Weights of a small mixture-of-experts language model, trained from scratch on English Wikipedia: a variant of Muon for the experts, 422M tokens.
Below are experts of layer 3 (counted from 0) of a mixture-of-experts language model. Rows are named router (the router's row for the expert) and show model dimensions 0-63. Each number is 128 + 24 x the weight over its row's rms, rounded and kept within 0 to 255. Numbers have three digits each.
After each expert's rows: "raises" lists some tokens whose logits its average output raises strongly, later layers aside; "mostly gets" lists some tokens that are sent to it at least half of the time. This comes from a sample of Wikipedia text that the model never trained on.

# expert 52
router:144120113083120171152151126133114129125148115083148168124126136145149147112100103170145168155089162140141177110138148108132094094090121110114144156121131108160105121118128093133119162125100111
raises: "-", " ", ",", " of", " and", "."
mostly gets: "u", "ner", "man", "ler", "er", " Smith"

# expert 12
router:125107134142076222106141135151077131135094088112143157100101157156144133127146109155143139163105127134075139116136122116138128143081132126130131128146079136149109109138157101132080093131138135
raises: "s", "-", ",", "sburg", "/", "'"
mostly gets: " head", " Head", "law", "mat", "w", " Whit"

# expert 56
router:178087115054121131111154131112112090154144147059112132095093139132147125140106078156174133185119151099143160129157119111140123148132110102105142163126150104156149155155127134118114146157138137
raises: " (", ",", ".", " of", ";", "\n"
mostly gets: "ia", "ically", "ly", "ensis", "idae", "ova"

# expert 66
router:139113094130088138161138139113121103153129120118103117122104153165165111155098099134150147160121169113107147096174108105136123143069111138100123133121083110155108094123143121151101116117154085
raises: " until", "2", "with"
mostly gets: " (", "(", " [", " (−", "^{(", " (#"

# expert 71
router:147113139095132163140106167052116098114141096114130155115090108161117136170092136126139150137148183094124147127146089087124113183136076083137113118149131127164126130151155140110115127128160120
raises: "ing", " and", " due"
mostly gets: " Ste", " vessel", "Giant", "phone", " cut", " Get"

# expert 19
router:157124087122080153142118149111118123164114064132138126090136161133154132146112064136151170160094136103134165123121097108133111121122131094108088154103141100155135108127140104169121158125127098
raises: "\n", " Other", " This", " These", " However", " Although"
mostly gets: ").", "\".", ".\"", "==", " ==", " ==="

# expert 99
router:206113133113138191167129124096134130118137086101103136111138133157193095145093132163179164147124119114092173143121111111116121135131134085134131130135146118129099105133118111162121102143144102
raises: ",", " (", " ", " and", " in"
mostly gets: "bb", " Hill", "ford", " Brown", " Williams", " Jones"

# expert 17
router:131102148123105149117138151140136146118139090116143144136103149185143153174120117178145149172132143149128137164138096107138121127097136094108102153091108105130091132153151098141128141162136094
raises: "s", "an", " |", ",", "on", "'"
mostly gets: "min", "ip", " Min", " Ren", " flu", " Khan"

# expert 53
router:132134141100130134130097138152149112168129115133089152085085134117118158160150094110140130173113159118134106155159121118158107130064109111106124138093119132169097159143169132151104098133149115
raises: "war", "air", " Opposition", "arian", "la", "ie"
mostly gets: "/", " Phyl", "⁄", " Com", " concert", "hydr"

# expert 79
router:131117138077132183164118129080104077112134088113143113100152110153139147147130096130160136118112131092128127136155129136161122133116119134131081129156123107136105114133153102148096127143133141
raises: " ", "ti", "tri"
mostly gets: " United", "aya", "iya", " Korea", "ko", " Prime"

# expert 63
router:178082145085138152156126131083097089145141096082077157125144159136156148134124105112129137163101146128127165141148133071143124148084097119126146173097125096128145113140139091130088140136143121
raises: ".", "tor", "s", " of"
mostly gets: " women", " men", " Women", " Awards", " body", " Assembly"

# expert 7
router:159110136105093134166115160117118048138158131130107137088119155144121154130107125158155134137135132120146164134173107119104086112134120123118132157153107092120075147141153131153115119141113095
raises: "s", "is", "y", "c", "ce", "tis"
mostly gets: " Pa", " back", " Bra", " Bro", "Pa", "te"

# expert 42
router:169114143122113131115135180126126097145125131082082148136154155173160118144105104122164139143127140127134099115153118112137102141121139112095119120095113112133136106118161122205082146109110115
raises: " by", ",", "'", "."
mostly gets: "di", "en", "end", "ien", " Den", "zen"

# expert 50
router:143123135114124135138140121115125100160126120130127158104076121154119119139108128179145161112115149109135158063133086114174119164117123077126109192090121131134126103111120111145130137135171134
raises: "ed", "-", ".", "age", "s", "et"
mostly gets: " M", " J", " N", " Succeed", " app", " Mr"

# expert 118
router:143124118096124167148135130133086132128142102125117142088091140129140122159074129131134102157116124124115141131154147114143107145083067107124124138125142096147107133158129110133131079152138062
raises: "s", "ton", " Zealand", " York", "com", " "
mostly gets: " New", "x", "ter", " commercial", " Old", " Silver"

# expert 72
router:138127125124097128116136138137122110150137101136081156101126129142149141130116104135143150128123096116107124102178096102162132137144117107067114170115102108173109112155115125150102125106124079
raises: "ir", ".", "ul", "id", "cc", "1"
mostly gets: " A", "A", " H", " E", " O", " C"

# expert 77
router:118113163091116114158115137100129052150114112107123142100066111152142162144123132146135131143137146137157149118159090090134098129136091110135104126125132124135116131116132125129119129140139124
raises: "s", "d", "'"
mostly gets: " bi", " Ju", " ski", " car", " Wal", " trade"

# expert 2
router:107140130112125116127105174109147110129149125140111155108144168143102125122115099137116133139095156099105117096165112108117100167099158102102138147118112125158121096136099122133090114127136101
raises: " the", " his", " a", " it", " their", " an"
mostly gets: " by", " By", " later", "I", " II", " previous"

# expert 47
router:158100123080150172119125174084090144137150134119117171143125159160142150143107086164140193152116112129096161157168137100151125156113079085086098155138097115173139137121124098136109085134134101
raises: " of", ".", " for", "'", ";", ":"
mostly gets: " County", " home", " law", "ship", " House", " space"

# expert 74
router:183113133131108128124140139109118125137115138091106136117089151156132128135118095127143127123122134133111152111150122104135092131108137127101146164116074133128152137152119114163121117128152107
raises: "s", " (", " in", "\n"
mostly gets: " Apps", " MF", " FW", " League", " league", " RUS"

# expert 49
router:194143140123105176170165126053143109119090116054082133115097133180133123154146129148134127136137151116119151121155088101102118142142155119133090124124120134150110135134118162128157150144117145
raises: "s", "-", "al", " of"
mostly gets: "al", "n", "ing", "bal", "ér", "er"

# expert 29
router:116122140092097130084120135121124135150154115080074135111101149165136147173092118184142148169117118129125133134175106115116150108105085140113108143128147098131106129165168115114103129145124142
raises: ".", "s", "ing", " |", "-", "ish"
mostly gets: "du", "mathb", " Sol", " Hum", "ru", "gu"

# expert 11
router:124120107088103135130116140116131091155112125125120136115106152154149154149101142149135131127092138087129128078152111123174093130074121126111130128087076112169106118139152107130099125134135137
raises: "2", "B", "1", "9", "an", "3"
mostly gets: " \"", "–", " un", " [", " ", "{\\"

# expert 1
router:146102118104118166132128160085092100123094096150107172133118122137180119094098101159153145124102141111087122119144111138160134148105125090133109115123096120156119115137130101121122139130163062
raises: "ar", ".", ",", "s", "anda", "el"
mostly gets: "f", " on", " F", "F", "day", " Day"

# expert 89
router:136097138112115118181156144133161118125147117124123161094125137148140148209121126127134152159102185132116162098190118158143108145111130106111094113147102102135142116155194112157119127114148095
raises: "ing", "min", ",", "-", " ", "s"
mostly gets: " Preced", " lack", " travel", " List", " focus", " consist"

# expert 121
router:179091119115126123124141143134109078153080086139094150130143143131147143123111094141169142159130144082113157088161105121182107169131099109083130196107101125150104138154176131134128134109169127
raises: "s", "al", "ed", "f", "est", "ch"
mostly gets: " Ga", " Ken", " Jul", " Mad", " Av", " Kir"

# expert 39
router:168120119144126156121119119128120121155097138118089193126126156151121133136131097123130141109112117120124133097148117077150108134103131105088118133143121096149108125151117101166108129108153094
raises: "ean", "ing", "ish", "ate", " Census", "ature"
mostly gets: " W", " R", "W", " L", "9", "R"

# expert 0
router:147101141132131134132170132132158138185105132110136159158141112158133139102104117142128170158128116129127156101162091135145115146141086086107086147124141123123133110128098126134132103127151066
raises: "'", " (", " ", "-", " from", " of"
mostly gets: "ne", "tro", " Lee", "le", " Anna", " Tal"

# expert 126
router:161114143068111126188100140102129124127098091110148137096152177151138123128125105135164121141112129095088166149109094140183113163103144127110117167127128124140114131123175102176114120119147095
raises: "s", "ed", "ing", " and"
mostly gets: " Hard", "press", " not", " Bell", " Will", " contribut"

# expert 4
router:148095118128108170128119114135072120126136114078075142095111161142146142109097123126149161131103153079120130140150150098120133150117143121117142159128151122123149088148104076146135094128195123
raises: ",", " and", " ("
mostly gets: "et", " V", " Sp", " v", "ep", "о"

# expert 10
router:140115133101113152142131146099116094126115124117126134108090140162144134134108096144115135136096128088106120128131110061144115151118098109097089148121095123145143102108148092133129124145119083
raises: " the", " his", " ", " its"
mostly gets: " in", " on", " during", " off", " along", " over"

# expert 97
router:145100098099125165156190123108124133151147112117097116124113188124151155171104104124138118117102153131131175095189130113132122140108102110084136142122110145143135098138114129135114126180157106
raises: " of", ";", " from", ",", ".", "\n"
mostly gets: " members", " areas", " teams", "ments", "ities", " players"

# expert 21
router:146112136122100141142136150110128116182112093116122178128096155140175116191128105154133165150122116097080135127116115078123108147123116123099141130108132094171117124137133123170122150120128116
raises: "ood", "ions", "ati", "ous", "os", "ía"
mostly gets: ".", ").", ".\"", "\"."

# expert 26
router:117094170103074143144151129109117075153139091107140150131134118142116135130096085157119146178137137097168147134141114108186108131095082124142143135144079117116101069108102126149092111147146094
raises: " ", "gu", "s"
mostly gets: " Mc", " Pi", " Grand", " Louis", " Mont", " Michel"

# expert 65
router:117138120103109159116167196092109075139113099105115137128134127143132116120106095128095113163106173146109151097152090097126125142139088138111110124126115124122089130147145125138102166129118085
raises: "s", "es", "e", "st"
mostly gets: " bi", " con", "Jo", " my", " por", " Pa"

# expert 101
router:110109131099150154134126121074122134112134154126082151121134115141119152128090109111142183148066131130159120146166099121160135144136084149085099179122136094143116111127157095148156114143129099
raises: " ", "\n", " and", ","
mostly gets: "o", "se", " system", " Act", " process", " rights"

# expert 127
router:157097142108152180170152123108096113143134101134125125107147141138121113162121084142125117174112134135125123145111099122158136181112137145109104174082096116142138136126124106143128162117156094
raises: " from", " and", " with", " as", " between"
mostly gets: " led", " joined", " leading", " Nominated", ";", " elected"

# expert 122
router:146116123090110164137109166102111127157119105130112122126160125147167164155116112155129124122122145134150162077133122094139147149083122105116140134112131130106132094156119143139121151139122126
raises: ",", ";", " other", " with", " ", "."
mostly gets: "ers", " Ma", "ins", "ors", "rs", "res"

# expert 96
router:150117098088112118134131165125111121121105069141121150136076124148147130145100109113129129096113146102110120097152117090140138138107106117123106135133076120160131153106156105149141124130155084
raises: " ", ".", "us", "one", "y"
mostly gets: " ex", " comp", " Ex", " Comp", " Dis", " Dec"

# expert 92
router:178106115087133131113184146061079131126138131101130153090094129161151122120096119130184141147115140143133166103109135080147085135103147093107152180144106110114127149172134096133109112133144119
raises: "'", ".", " and", " (", ",", " in"
mostly gets: " Cup", " Championship", " football", "iv", " United", " Wales"

# expert 61
router:160100149104143159143102133073131116138115133109098105101110136148133129147147102130147157119122144087123134083167087109134099135106138089097110144138127111170080119145142107147118129124125138
raises: ":", " (", "\n", " |", " from", " /"
mostly gets: "CO", "OR", "FC", "IF", "AL", " ESP"

# expert 58
router:157102140146103180123166130116148121159134121092129172112133125158163108146093101162166140153148148110134126102164134093164105134151127119120103163170128116128129127136104098140119169157143124
raises: ",", ".", " of", " and", "'", "s"
mostly gets: " R", "r", "el", "l", "m", "lav"